{
  "balance_bias": false,
  "n_kv_head": 6,
  "norm_eps": 1e-05,
  "rope_base": 10000.0,
  "tie_embeddings": false,
  "parallel_block": false,
  "grad_clip": 2.0
}
Below are experts of layer 3 (counted from 0) of a mixture-of-experts language model. Rows are named router (the router's row for the expert), gate (a neuron's input weights, with its number), up (a neuron's input weights, with its number), down (a neuron's output weights, with its number) and show model dimensions 0-191. Each number is 128 + 32 x the weight over its row's rms, rounded and kept within 0 to 255. Numbers have three digits each.
After each expert's rows: "comes before" lists some tokens at least twice as common just after its tokens as in all text. This comes from a sample of Wikipedia text that the model never trained on. Tokens count by the router's weight.

# expert 15
router:062154142163046116162126128162154130150134117120135056188152153144083122098103097167154091108133108166197112133143118143062044116129133114120119101081134160112117146118148091174157107147141117109159107152121143183096120135139129189098162138128142061189129118112111097150148199105078102118146183183150135207097137123106108134119160132149106132177123151130019034143096111081161116170061137097172182124134082146166126112178122136136143152121220071095090145136140117104104139086120130135145114130158119142117186153140147105110152106138093108121138150104134111138107086129125150150
gate0:165097189188062115165105110138165123185090116125105097103058165149134082160138135161255159112129102079095092157208101157149134119108147175113115153167137080141137139176172185105126187189137125094124100193131193120066130151132141102089160103112075161128132131144150071161170102111167099144123127128142141126144176127084131119111151123146111113134148123089128156111131086126158146206121098108202079137143149109132117161100139129101118143072179077122142172160084148101084114169130120107165166128139131135113101113113110125152121176112095087106137154111132117125106141129148194178
up0:133122151137160124147171079134176120107159115171159115032116144120133110137084128055157094241166118107113121142102109145152109188123134085105118121124132193127129056147159179173172126189167177135155136101137170107099166083147129150088136142122217198142153128116132099125151115121081114126073149154115149078156130172104199102157137127089141081112134112136110146142129154150082128125111135141128145062098103191172101113130116144097088084167142134170123180117160125111137171137090199134104158166127115077149152084102110169109115123151091102166166130140149143055103118151100137109
down0:045200099103147079112083149161126112159133118110111100189105157105099136081117153112100152102130126117117123141147165162107128116106107108167114104167156130084093116077148098160080122123130132121148072155128116168109058140179168146191109121161064044121188127132151169132107128094172131126189143167102130156109148171163111096152173145141130201115154142083138077094184168098144113131096122065143168139192086105108138157127137135120143145084157077113103091090139138137117146090100062142174108079128145168124142195236103113085140103158129130127093111118100120149166160147126151139
comes before: " to", " in", " by", " the", " on", " as"

# expert 25
router:097168105123151166065144126143142122131043124146159181137124091133108156127145113083146074206105196131133149145071214119194125143048152055193136115168159090116126144116158189115095134088118155129201141103162092137100115153129149110094082093130213141125118073109090124139151131121114168107126139153125110096149102114163169099161147122098149130116135107116111095092124085140110166124125160083150183122100153055198131083132124154066170090147144142144117159115105129098144195180170164185091135089133111140137106082094138134099142080089101112153112141146137141147140147112112139122
gate0:085149104113141108091088095175107103121143233133127140153086060131161151079066065191200164152111132178060118150106123119153121175145140171138167134133143126126128126120150155090077111099080134091082127102146131119092136159110149108170146128096115104176134100123141080174152088143124062138132130107107094145140115060145121132205074113082151123099149131085122134138138128102120114106133123159070092143140104103119187205128094137129179154119193132075107121105120135147081111165156067129165123055145089115135093085104117140090118132064126149154152162116118111054159127097132107163
up0:106144113153076135167121167165178115101151121108116168170081087111133158141107155092180103138123116158174132175065124144146151124121153104113097107141101143154134059090148153101172071089155116104094156171134167067120133179099103185126077078096163238068143112142123118117161106088099096184129146128089084106140119147068147129145151140155134125129139098066043175093163191102133176122160150108094146159111124136091088146137147131162146101148169133110057135149158144100110096162106199162168135092164162086175107097141126166119126140080103140130133132119159151113131151114136050143
down0:126107137107123132140141088153171167077191139177127092134116126173089143156146109163113092130118155145146095056169133128089060103161101129150139108142087161106151085167128172101151090145109128135108119143114143138085174072174156134118088124193108091132125106150076218105142097161125134148167152117176162126140132117113119132129151062186148122103129081190143103120164113152196144131077100127093123076143105115108121081178100066110083160139136138151253187177074120134060119129087135084104110116133117119109114155138167173137142130130204118093143131165116079146084113121110142113
comes before: " |", ".", ",", " |\n", "%", ".\n\n"

# expert 43
router:130127161107083082089132105150167189096088135149128100068094147124119141060120164110139094118130076142196107172168165149118146119101140133114159106149150095117140068122126092100119110109073110072135086169110097094096190118089135122154084075157121093143148104104154088131116064145147084121033123106116079118083100179096180108101148170164148100125104109136100141187145189108065100158118132164167114182164205145132131064141140129066123104155149100135111139137146151123083160105085118136160138102101119139126084209086127156122082165126144080142105150127165082116146133089096173111
gate0:155128158104124072123095126101137122088116084107113103088144112091107236142133097116081163071120091155173093139153145150115171124122109147122108125146096154186159138128089200094161078158153104167137151094147106123158147150155132137159144118132120088113130142111162125111108104128146120149104117125133151130167095176119135038110106077100129160183133147126082083115118067106099164135046161162120144148165160131214174064154125096152136139138100116109112136075134119148140103201164165133103116110107153091096189089103174208120059107190119168131105150152116181159131131124100100064
up0:123198158098155121104181094085099161160145087114140190174097190113146154109123115079154127149150124101137163163087130113108060117104156144103166164110081104182110115200127164143154134135077144104095121139095099138118145124157113109111160143118103109082080189081058138135155071066063166142114119130109144136118102105143075116172159144199162166142086091100106129178107118137145151088165085062093106116145080140152150136118170169122163150169152072110169163168139161140159164131084088084128160174159130078104123133129181079145113109157132113059115106175138129138136131139172080142
down0:149069117080068084113118178098168151132103169155105073148079102139119228191093124110059125103161158126079054143102093151087088087168162144159142118200142107138145162088137170090141141105122093142075122117109115072118141129103141088113143136083148104085169123086121133109126179135071102123154131161156161091124108133131153150137115086169141118107122180109151138129094137159108095098137150168087207091165104051147081147142123082086091098127151141110128127137158120164129161130199115158136106175132104125132092107110121233142109112180151130128168139138097158162141126153128136096
comes before: " ", " —", " he", " W", " +", " −"

# expert 65
router:152142078139084097132168145129088081136121129180133116097148145100122155178086101154150160155097179089139172117074077074136091151141160102114164106130102112163130168103073090115160146117156139087130166139121182108157141182169128154083196145079153125121135134128187090125106172141103162154133152085197126163071128076083126079157160093133166088097160116090092120179110149120142121170094124101133145164181082187078128134138109185177115076090116118138162077167172176174181121154083128142121158099145105086124085086120118132102067139147166128169115154076125133174088127153154089101
gate0:154156156141068143133121116119142107085153155132108159058193083172102141151123173134149135126138170124162098151186125095150067121180097124135185147175086165118170072157106085147139124146119096138075125134138126095166154176076111093150060145121124100135085200105142207108118144113148160123175086145134180108156171144080121074142055125118175138122139141155097135153178141116165094097134106124158107104102068137105130110172135109106145121112146158093123086139196165095114161161123129133147130149136137072146124081116157076124074169124097161132103128102108147080115115046228151141
up0:130149128200102106151178082107179122143019098101154127079099144122129113120128143124161161097134084088112116051157163076128155179161109140106175155130094133120130077120097116153145158098074093123163089149124148130078156119120180109101181142103055195128120123169102182164166130074117104143130168113098140124084161129112157203140128127121111038152163119133152137098134121119135111115102083133170075164098117093113106055075106127149058184196164114102125142112108074103097119092159145104145080164152126156137119173116120129125195120131147159147133109105124089142127153147094099134
down0:104090087110174137101121111122106132136130094083132116137161150134077131069128092171106171156086134171177134170156099109160184132184113140151175136141115149106079123079112132096119121134118132018138119180130153125173095138202129162178094133112083087106129092134155119166147085136156089132124132079119107121156106075130105152151171157126102089084130145137150147124117164158126068157123167125150127109122112138118134133032131139102175168091109156138088131106099023137129166160063172117089177151154145102109132150113106208132170165137151134125143096096142106116234113090152131088
comes before: "20", "19", "1", "18", "2", "3"

# expert 57
router:061113119186084091181141129176164134137167142117114114152122107157117128160126120100126157156128096189087178115149070127045137124125136137143113135151085159139105118114122082196091132121126081141091164088146121192150151141143092130119156126136134189170067123098097079088171119139092125159142140138089108172123134151153116155141049184166093093142123041097124127153099126146121141156079103110163137137093142176162108149139112169142149163128143134108126188078136154119181142090162138037134158128142080143164102136129072057113174182123115145099183093184124137073136175130147132075
gate0:151127124167151125122126119166126200183138099162108095142126149148171153128106159106076138173110150176169122160143041111154138074129174134177135171172081133116161117124138118154079123154139148132130153085119146165142089164137089142201133050133152193182074176124107133146169143143125129127081055154130125078144141155112148133062129139168106101154118079133127082102054172148133118107104081132156203128079105150100128155139109131154127159120092100118112160106138163055177190085145126078043142119144104085126141160156120104109128127128094083128074127153074176139128161097144129141
up0:124134146093098112086191158113111149107144146129073121118101128111148162107080139107120108152146148062142209169127137205142141154123097124117109120146120055142163103138114114091150141162110118142131112115126144124154151115087169145141143102148133117057167152089107150132094141161086138153161112129141125152160107133098105090219207121086109150046148083148110146148184122146105145155161080112098111106152072096169095162103192146155079113164133133151130077152079098160091100134166158161120119130116136122086100107214129159091107130183123114052088148108135101199100060084114188150
down0:157135113185112101170099093158131126163103068148163061176119153103132132184143127138072075146086091182148103144105070075115141076098143121192131154151103147113132111136145100170087155114103144157165139112094147176126107124157117095179157117137120140109102164146101097136192167137186140132120081152112149159161151125149159153095132162145154123164112114160119126130109176127120134114088078109148213120099135168113162106163090095133156116100095115159126209141159164087187156079145082081072165125184117092186124184145148114082104123104079159176113125206094153141128189141119125081
comes before: " of", " and", " in", "==\n", "ing", "'s"

# expert 53
router:192146106094211152164170151095091132180206142153119161099112149092151125145143179152158179122078107071118185095123104149134110120108132112145166161151167110122158166098081128144182185087165175110167154100191110104111170117154145091105197142098116123115132106123088159140110190112086189126164107111155118091093173105132099065086150122078157114090083143137113107144174135138147140183162126139051095134119101115108147081107124073177113138113137107160109102159085156123146077133140125148112149153194144110164110101111099154074121168143118142100124175116201124181144170144120125096
gate0:094147091127087140190123149104056121141093144176153122173160124154101118155088081095086143127160154174135157176139158136124115102131148134114111151144182059157106087061127117135145092131139143134179104129221095130136154137172136118167081116073145136177115121127195103167118067129168118155114110110117104119118135144158174143131150163145122136159110107158110113144117114164166108145128105146146084139148136105081128156088131076069060122121122096105183121137161234141048115154089130129091094082114114123162190188128138089179067167169158159135133148139098076089099082137088127158
up0:111114165136105120120134120091175162070106157144140116106140103181075154119139093162070106116173104148154148097113119135108128101135172124122172163063086155167142122167138102154100153152064191171185165132152126126100094053112154107158164140125124152126124127145124056149050098120088144176112093130097190114145187119180167128114102115166188091106115135144165124121079078165134139109112124077122131139096145182154148105135147135118125102081162148062096132118128128082143150085092083120143157062230096113107070163105125124126084120163084126190151165118093108114097139119098166073
down0:145155149111085114138155112137161122079145149144116096141140160157115123168124113118140109167128115182101112163116105110142162142105151093160108093145110197155167150118116093131122129148077137114175144137112135158123126146095173159135208112173140111168179094106126106077124096117155080166123084175165176145132067194075211154141147116158106121134122061190154107164094120086147093143086071120145172135135105109143180125137173103125128098077153110154108195155112070102157140046128126118173133101160087159089098167164153098099185122061114097162101067142093165095065142093153104171
comes before: "20", "19", "1", "2", "0", "3"

# expert 44
router:140085219111135117131140155115120151168126174114098098202109133138125128109134114161161132084164082159147123139119153088100132127151116150145138133132134123184117129139140137144188119172078055138141143181075102123160152185103142139119196137134068110141144164120109138105096072115175129129073089088072137141122067147072169152118123086102142081178107137127146147179120147064114107146114133133110081081189106171113075136104165151134068156073167109150082088149127093140123110075137156146167063124124122136071107065176166138162186166137113169086152063077111110095126115137115088118
gate0:110098109115160135125123145185165108141153128162078091079212125099155150083144112162101174110161112116143121078118138096115100107137122120163126127098085142190179122102139136081124130079163185118161177118120184165115110136181132132161107176114071154168131129114166175131164130129181122186180173187108095094171117149150114154054134149159127175071140097116165174073095105106149170086137108141077173149159077121052143133111179105092143109159117169088085100199088114131118149092143122144103136054112141165127170184114110122155141084087136171165127145116150151156137172147131111127
up0:156173155126149153109193108065120149135135183081167151137108150064123144149068120132156098168105122100142132176160107102155136186143126128158107129098063169120133122156197103116083144184134093079063130134146120114078189095140167118123081113141143078100153126120112126095149149111183074116167171137137170120127132110087099061124094141113134101073091128163141178198113118131164097123124084096117122068174176128103145141179143144095137116102049152151135130088085157113145083184099104126140095156117171110057131175101149125145091111170095143161161118101199133084137116154073152142
down0:087136142137092162160084087121139158186142114074166133156090153182158109101156152111078146161121119136122115195086105166108122065156141181178124120113128152133112180117060152153171138104118064114103143046156137143138104181054094147097102199100169077147133158114138124087136100125134112145150126082131136102078145157145159119177135122167104094114132121124090034144126042180087072145160123100128137158082126054160152129117169135137122061139174115109109131118196111146118141130134195129137096107148177159082179098097127118132155142138083119101102110140148078101153118126141146129
comes before: " ", " \"", " The", " A", " United", " P"

# expert 5
router:159104170104105153154120103119067133153179070133153145062159154126115167077021127178118158105143079131122160153131162099127144132141156121112137159131088101146107137103069130086130126128077074143149139162052155171145177110137116209163115129096144146116172181120102110124122117108136085091089117149123089174155090140089134115133118094065156041121190127075041156108128152161157094101099114135120142108100071149103160165172131113122140105101144069144132125118166099129132172154085115152154133116079156113111141116086112177177183169103134104055138094114164132088131102111112105141
gate1:109146091130162152139188080167154145123149127137159142159109110167135117206123155089097161098094099097170123188197175133104118183140159101192098096149172146100126131093118163109079120119146111137132161090153101093209146059085132131132134111168152164116112125173086080101114103147128125130106087087129160116130165103212128151148110116091103139087153128124137147145123095163162190120102121118057092114119128087110151147151103123132167137052090146108092165126092122124163098177193157129134154110163166136158139130096082173096149147099137163164155090081118084050078117131101211127
up1:163114113122177125108171143114160119114101176156159176159145110122114082082141123198167058176188100168075077147125104109135122086124137143096102082082107106147140156146108127082130086120148084082139114141068162158098103176164113109143151166080093135112097099130215084161099165152143138053107095118088120183161131080142087151157112140142130105179153157126104126096156148152084093104166133162061151158130110167178157162131171179128095153174202091125129118137222154164092182151056146110114089137118120107137152080166147112130115127127133099115131107126104158158133096137110108119
down1:107130086108053057125144131160102085108178176120121116124127109136155149116123134080127148097114114125149090118111083111160132197088087103107084141105187188140106107147139124098139152105137150147060155132152156112157065134086109147105129074145136116140079151161102105093171120163166116137099123136179134139049149093149145098079210146151111180090135091159117093120149153150114180122123079119186106105082153201136213114112086135051116186138120180109127128129105126123220133124127109060099171100123142193165129117108144124110093163074155141150138128119149122112120139125094117072
comes before: " The", " He", " In", " It", " This", " She"

# expert 23
router:126114108152087125079134084153109132104124152187081129078102148129167155081092158122142180168154111171177128149122133178146173114142145116132128134142100108098132125129088078060118085117096136083118164101128150126078143166108148196148042114168107072143130099119108114127102108116127095129075107095131098105132118152082163130095163139147152155101084103179150167168168153087158131106096073192175092175171216081153122071109172154060124113205163135178105110177107110116100128177131155119133101113109157064118113182124138138143062137109088138093072087104165129132149112127106115117
gate0:053125114141207128135149102108128125136157138076094114128106118059121152154147164151111105105112161117132150200144105100162075125125167136132109086140147063151027124100100185145099159144127155154122120059155154141154094180093146119097134142140127056137125170094087175089141138068098118096128115094125080101121097192141109133115114106117127085120124136156128106105186155113084113052170122123115088082129136138132072121098175095123174122115139120132099132148149123175099180169044153062036105109060141157146096146136117138120121088156096129148153134162084146173142109130110093146
up0:104133098172055117096126185141202151140108120088114112172148114120114083106091132117113140131118119149065135078119169129165146196113121191095127109121159180141177099099128171112179106134144098094045164110208128111133191186035201136076128130143155107162123190116151082146160109132128145091154047077121139137056120140174105165128108164194135184151098098104092132098121097136160107163128098148136120118077071143116112134084128095113129103148120151125148136097167130124101127140117165154175148150097142176144116122133115157111122126115106149093095171144095181098130075114103140120
down0:143152171129229153111133135133087075114145137129146157103127073123107118141129136109119139120171057106131113154151104174092067184098117132136100165133200186146066111085138137103136092070161170142130154134068142146121144090157098135138162134147112203177121091090113178138093101140173124100156120136141109153158098131072123126155136171101055123155176162155093122155151138110128136146158149161127140111147100083093130105110120160147109099150155056132145070014164124130072182112124136102152140097169102126115114170110110143128181046127123128136080156107115126157106173164194109130
comes before: " ", " —", " −", " +", " W", " –"

# expert 49
router:112141146163128097102125106159109130178104151094095128145124177144137180103160181108094077051131085176113125122106141169070136148127055118136093111139125135118112106087112119143167084100128127162113071099053133112167122172117088145167134139078154073139130119087163106131088149103105117183121134139143206112187176091135168125123096076103135169100157183145081136177164149066126178125155118093081137100122055129168170103092155187161073116037141118126039113140134097116086155106156147120145096135116070158124080113130125150132139094105168127109136158127175126127112174111161133120
gate0:172152179145167159148107142104100140154068129128116104136096131113149078154131139125077158118129166111119072126168139089107135121138104184140060097145181137086114115090162170090083103125117109160139121103165141156153120110124096130116108127107106135188124131078122127177140151099131118088180098096153073160108142118077163111147099170161110090116126129145133095160138088160114125139107179114138115136128091144134188162057120136157083070149174101114131079123146053189096151225157154160084093129146128125199094200132205122087140097099151115126133123173130163033124181141117172174
up0:163151123132138122115117095138142051188056105070130168150083095128129083117186060144104092089098101122126161129110153146135211157093131126149065113112175092116114153163151111128146129133146171167086099132135152127133124136088131081134176091159049152100159152124151091121130141072065083125146144199083108164156174121155120100128126153090162062121077103152099157119093110162108119092073169153112162143099127131129053121121161170133060129137070067154130168115146129070087122137171120178126103082099105078135074154082105124151132141138105168146140124127149124088086113130126103088
down0:064131088080076121123113127119157116101130138183108147143218153116155141154146193144213132118144152129126140142060157152131152117120161097098110161089152122165130163158104155176114113139113133121144167069120098107124140126186160176136099160114153103055080144150110177153136112180148135130104148114100073120094116139148111115124116132203125149147102132128201129069139090095132071161107115120129111112084144120108113136150114150057178089127139135105152129082140192158103113081129086133094144118146164110135126110099109157136106183153071120209052092120121100148152037178084110174
comes before: " the", " a", " \"", " that", " an", " his"

# expert 71
router:113125144123133135144135122135101108130087184180160113184101156144133109157184170134175138145091180124119143112121112129133159168114138118166152139093133150169096105129136134153144100157110165165157188165101159138111102110145084123146124098152147159172146123166088198108102077103118156074120165178100108146161125139177131141124096158195144132181099167104170175147095138173141126086162123132137110143113130139162180126100130140189157110160106099097047156185154109100141154152061087104045109131204192085139148159114133060139046156141130076140108061152127184075159076144153131138
gate0:124168134096152149134128083121158115125123135165096107115075127170097167143119163130081076128128176127140176164155063155108143133089215166111101122097163079119119151146132174133164157108116140148101074146107123134182122113126136184121101141185162096170143125175113160150126116158132102128116193132196133107144128138067100104199169125087106049163159095098113059139125165068162149102186156156189119132151108137129158102114105152076133151174157121173130054046139115113158109130136114096105119129130106099193126149090129174173124165075054064152141105133124084141113123107129130133
up0:127151111116109122168125097096117127120191122123102078166070102162112149119070164137086101107116142103104091144068169155052151114118075150172120123125153120183147137124154167152135086153163083155147173084154115123185142117084199097068129147166114102178114087084140120121151106116117107075094100131133142156155157127173094098124123118148153144141127138105187131102097097173130164074135117137157103109160128187117148189122133099146047143109136106129134086120111199142182119113221125129137143130135169155157140116134116141125140099118109227167177040102089149091180113148110075150
down0:100192112145140123180099152120122156114138150093100164130171219094071134153126117101114156134162134104172113155124121170130111107240113064130089107169160153117125146104132099178075133101145172142109184103155138103118148111149142184111176132115153122163181146157127152139099108101076152143125058110162174124110171085183150138082160102140098098124154084104147108129102139120110137130078133104130123143098144164087162077178138132095108112113174091151124110200204103102134093103102154159107126144154140201182061120088134121115108149122185185145141098131131043140174137130145164120
comes before: ":", " |", " of", "\n", " |\n", " by"

# expert 79
router:185194124117096112162131160063092086143059122125082127130144148154102121096144123088172060139123113114153091134153091183147151115145088123148164155171151121066184139182122109138042139140185112179132135121181101110126100120139131118111161095154108080148138110176132090152155084193097171175115102145115120104138142082115140165149116082183113168143126150115191137067068120144116080136169154165119201173093100086155121179159148123115145094160171172139127115158083138147133108119100091167148131110196096141175130140130119086180075142161140136068109168070133140130136110108148128163
gate0:135140146092119108092149197132140141094089130147121160084130054161119095085121113117144080138197123085165118145087142105086163115148110095104168174123171124123206171104106135158120207157166109129100063154069123116101131128089136071105109192128107185107127150132086154190192164120114177177150137129079096122115088113116098090159157114152143145126144127099153120164056083164090117107117191094099127153139126169167124131160151104095122120121173129121118114131138130161136115076126022124151166103145104143117169164139122183155105136112104215123132093150182088147154107153078128129
up0:115192121116151131087120115055143119126161134160164110090117103081185121117142096117127135100119147207098103112122170158093091152174131194103135151151083142123110115153190138116073162137163078136125099175106043077137155116203114104155104134115145095101144138109150089070117141129142114112172143136126197083098165128107152109197124204127138091125146092136133144123120113137133144166106102136120100176065136186208136145120121181151159142167133096142141168094059150161201128157128153182106130132167126141157106091087158113124134093181094095112185158127118101164073117162154090105
down0:117112097067127105133053100128125122140158069115111148158137139154180109083113154061126197137117160125149139101149145096135121133168133122110156163195084084109136187106061071132179117141165155166169131052122124188150118145144091118090190099084170093091100167175143133126131091131119168149155169147153167146170172123137180108115117123116115108094163122166122149157102140145111111136131182137165186114079112175135103123116138165073156146074092096122072162127186125164076070156109125184107155182154128115124151120161132134168107166128140198127081178163121093157163127085103104160
comes before: " ", " |", ";", " century", " +", " −"

# expert 41
router:116100102138162130140079090117137162121109159077167064123197141114161133112097113177116116115182097050186112100146134143019111122100133201090151110144117113153152115145113129116154089107139104196108086108155114093118135106095169109100044104123063127083127127128105083134091131118133129158082105137144128134102118153116101178121119187148115068132131125139117174205145122147083145115173144141156140143089128113120109102117087110136147134106160099146142157059116111164162143158222097106166148117132130185181110141127106170143149165096150091087100169151219112116123163088080156109
gate0:073137172059147088075117123153177155136148096111162206096112085088123129150119186132076110140137126154093181151122205126131107056108131129149190103139143151079185096122085140111132114155065151107099192128101095174125032147117163126135073057082171179099131129170126068119138142156054113159119106132126124130151120132192120129117116124134132148100162131137173179141157130117119108121122148132155141113187126162136130127199149086085091118139179081149085118061109153103126116135138131151106139124136148181124106123184091143093120092087084161138153180136130080102130106142113149149
up0:135139117120128180165128159085136021113077166138166158140170121122129128085101119106136134167139123101140110130097095157161112095139168135126137058135136095183194130133108073196089103181125099083167119099084146151131105146164060103119145131157090055143123147104147116121122135162142103165106170133155109167122146145134082158100080097124087128086124131169128132121167083126180131162076112136164152120159124123040131147147098086161110115156111141100140093168131173175160097167138090081154137120150124140120154118002100136124076045118135117149133120108118186145133194132094147096
down0:068102130122077113115116091142184172124123140146142157091131142117123115097152162129106092185168116113132175137139093144090145117115173100118168143173125090176152164154110137120137137085178160195067116141157125107136158114100163130129160128102100165120145088129140114108156161166112155129132087173179105079130120192070165102192088133164132166143100142123136145160203085132081114107196175105103165104105217074127092132151136171149155162183160154134158094143167166116149173102072207096129131155082159137089114145149171110164116185121154131164183095156107148073135177129171152133
comes before: " was", " is", " he", " the", " it", " they"

# expert 59
router:097108146114091094137120137199081181095134109175157068119104167107149162094115069134165130141139090173107184117136144117114146142074121093105128145130150125148133152089116134099124130124060146056107064170077165190101123108128139105156087127113148116081107121126153134145085146119176184106090098124107152203133131090142099142120096155135138055107200040105110174141060120150146133133085126179130140184183098145168158118189080104120129105117114096151089148073153150125110181129082136107148152120103147134138073111141145111082162197115119129104174150167162155128075104108128124071
gate1:122117135063118167128118150148163101158117155116170079103154144134096183140083110136153126150149119155125147070175081096131072134139177157080084147140097101164134107135130165126162132115154123127116082154107150122198133141093127114096146120132057165097054113070108081179109035153143138177183115129171135118113121107089114087106167184113087141083099106099146130167096117132090118140171143120093174135151141099156120105162171079131132144179144147124169155078160179138127138116126175137133106168035079107132091175149185164129141193101102147051129118191096110093114161124160140161
up1:116131155103139166144130118115067133109126143120099066092152116113133171155111146109049174109088079171137126124104150136100089091149178147161171185112119137103164174090106058106110140168151106169157101167161193082095088116106152201174066113153167096108101102148124166126061104089102087096117122147147144090102167097120153125087206092121111139114152167202142146155154092123162114123154097142198155142111190124151108109128065141129161136139151132162117180167084120121126157130140113097091167121185096155125141176145151136145113201101082154131147146120071100102129137124131177062
down1:104163090188134122110110115114113058092131154091109127180126156138155135159115095130100105175138204128145133139083126084085172124154186186183125169114102136130175147126109132178132129103137119148130134101167055142154125122133083184108150183139155154130182121165155123144092118080125170099164072054102126073105143187159102164114122085037102109168126170138136139147104117134155149087148099088119108107086079144066112148119192123169064174125130152115092128109108151124109109112121131147089143134082141130154128131138137151189118101114193116149117135067163126078205147115097060090
comes before: "==", "The", "-", "===", " The", "In"

# expert 67
router:112088184143110121171137135146162124100126081144142107080152133154173128189137127135183184110125131125174175128118112110091116154107127194159095149109128157135143133169131165176146088134108099185098154042179108157161133123184115140109090166149143103237152204161104150105150090066102146092153129205107097186159122117129132121120120123125145129100120110156097081143115124087093081153062124117143080107049201159107110115107091109111110134119104110129109164165110094126176122143097171142181083078182103104099108168094097078120129114108132092096181107110144135124107147098107165111
gate1:175091136159122161161115148096088134096195110081092101130140073125125139182143094145099171066084074132099177146107111106169114090151100132127138136161092138173146107074125075197156136126157133192157045034099137156204132157133116115116157141147150137133168173140126118098159132061118130104118103073097150186106107126071080170101104118119128152114161095124135135120110149151102143162141079084092135139125140133087121147081098131131109189102097103189144184121113117166112106133131114104127136058085110104088108136130147158113060091056166147133182152141108103101138110099077148109
up1:106172098187083178131081105140146134153144094173145150130096135182115080124152111120174126126160170133157132122180112077163189098122143110104135158123127097100110159188162157136151146163165121088087107101135117144184157126118075121084215124108055159057167114141117106112069118116111168122125135127121129098140180063106139122120136114135095187119073178139073146175132197129138108161145118107100132093123109128115142076123184162091143126138145161159163121186144104151107034128111153219154114106092071142109132093156108143103090107122186138140201099131148165134121125101087150106
down1:108125143094125142136135113112181145085094167147147131144127179102134090099122151135090097123119193086110186161153083145182144085179147169108126186133133174140112130140165103172125063160123111119166127167156083168073175139167114140166144068185149217160086125114190149149140163150128135130136135097093154132105150139211121127068170143131140153142153127128116103150094103160109091125090153143099099100135143153136138149182140091077102134154169157137073140109097130135121157143202106079110197129138140171068186150078094143079141156152155136122159107158232134148129126143121096178
comes before: " of", ",", ".", " and", " to", " in"

# expert 74
router:096129143082178088121193136153119108136122108143147124163107139108157115163140116130131144121143155107083140134138070099173155132091096104129091148097099112174129107161132133162107149126107146095167085190121148181088103163132099100177133119134091094124141130152101190120129114114149200126120178156123128174109100096138117129109098174224110115164149109156200158134104152120144169067249129132081150174145209112121115128153111150140114147153067119126083118122113205116103159109100079137059142127158099070093128184146152125105122157129094102184141071173105133165175084118162090158
gate0:143096130115127093137172115182095078123196170165113143144128099157150103117086125094138084130170138133119144146125173148093101135147109105141053172196090131116100116119141098201182065081134144126141136159096197112151098122092140131113144133132119123109167122134106178049164112122181083103106140182142179121181121213112074112119086144160125091135142176157107126154138105169049128119142153148063153165130148132113170119168091084147161138145154121233167100138136123144064133154087117142171127125159129114118129150160147139144176097115129090098105153132059098063093124122117130092
up0:119164116162099096124146107146069196136118130166092169135133081110184135107178119150091124124121176173117142127153066107095097097161131130119086111155142181132162147141179135110144126118112124076146111135150167143096150123126128106120126112171184138146159155117141105204136217135190091162137172168127138087124135230083151132154182079112179124127132110131103140105073123177112141100075107160113125109126148125165132202148146078142132090130123147147172128142114105164170122129157190100120109138151151116120072180168131163104112183117075074175124174155204089074172188105142129133
down0:106120121128163141153066141103151118161080130161077092143106185081107099129171175149155155113056189112125152105109152134162145137077144090099167162114171109119108160174113103147086146193167111184130129125132142143177185131111129217156131147169111149088096111092101139146159124125080122147132098101152040061109110128102114124153162110115124201132177124129099194159121079165117166183107167078179171138108132089143138110080123134096140090157082132144132122081135143142084097090105100162154173108120138155088107191051110104147149142131140114122107074118125157192122139091151101163
comes before: ":", "\n", "==\n", "=", " •", " ==\n"

# expert 30
router:067146103160155134143152140139160182237075159164076150185124133153142164147092145093120093033118113162116110074131163096104163122104122097142078110118139169121076134121130167113132169083126081123138115103140159124104089171132066147145168134112077066128143094110141088105138140123146119166158107131143173191095159105165141139153103175112075140086137167179163117153101131088193141156086157085117167143090123151080171120149103121089135144068171092123145148117167109101108149092127112108103127096181107146102104166113085057141166122098127108171098181128147146105131193133108085093
gate0:139146064107106190145082114099112119081132154141174124088135062137118056071155108114166134120176129118176121141107101158136133079150205137133130116126126130164094140185137075115173079156144074125140120165132167113120135201102107134177194123111108128103118079142082094146077163162114114068130079111152122149121060099132109147128108113194148147103194098168183167126109145192098111090096109124143161109159170170153119113134139148070129114146099131132079115166159083165122091103094099089101057087092129131132130175125135121159114144047124111187092164136141105131157173177128126140
up0:177124148136168188108094147074140168123159150139160203178199125107121133102151111088159124161094140111132123141145146127113172133149077139116110127101188048133130176126142096150093106162096119117140099096158067129146093150162127099083129084082136119118100094097144111129069110136144181120065162203149124158167112152112145140072154158139176094113125101130139118150070140152145105117144108160200105119127091162074172133123128109122123188125099087134170124041076133179128140058144141104104108077184143150172163114183167132131108124130159139163185142134153057132170072102146133109
down0:128097156117109186093156175126181147106170114170127190163149133164133094134202134081175119154138116107107128168186141100119130144141169095166099114141152102199103128183111159101133148123135168167142154151086134177193103098159086124115157116086097125064176121158158083163118106116110099071159175160137137092117177129118092099105115167098182161118149161176139084156104081131131085156153083137157142170153090122064116146101169116126212160159124131119112079127164068128113115116163123125068141158135147111147138110141088110200135104182157101140164123108073144167133180137207107121
comes before: " to", " by", " the", " in", " a", " with"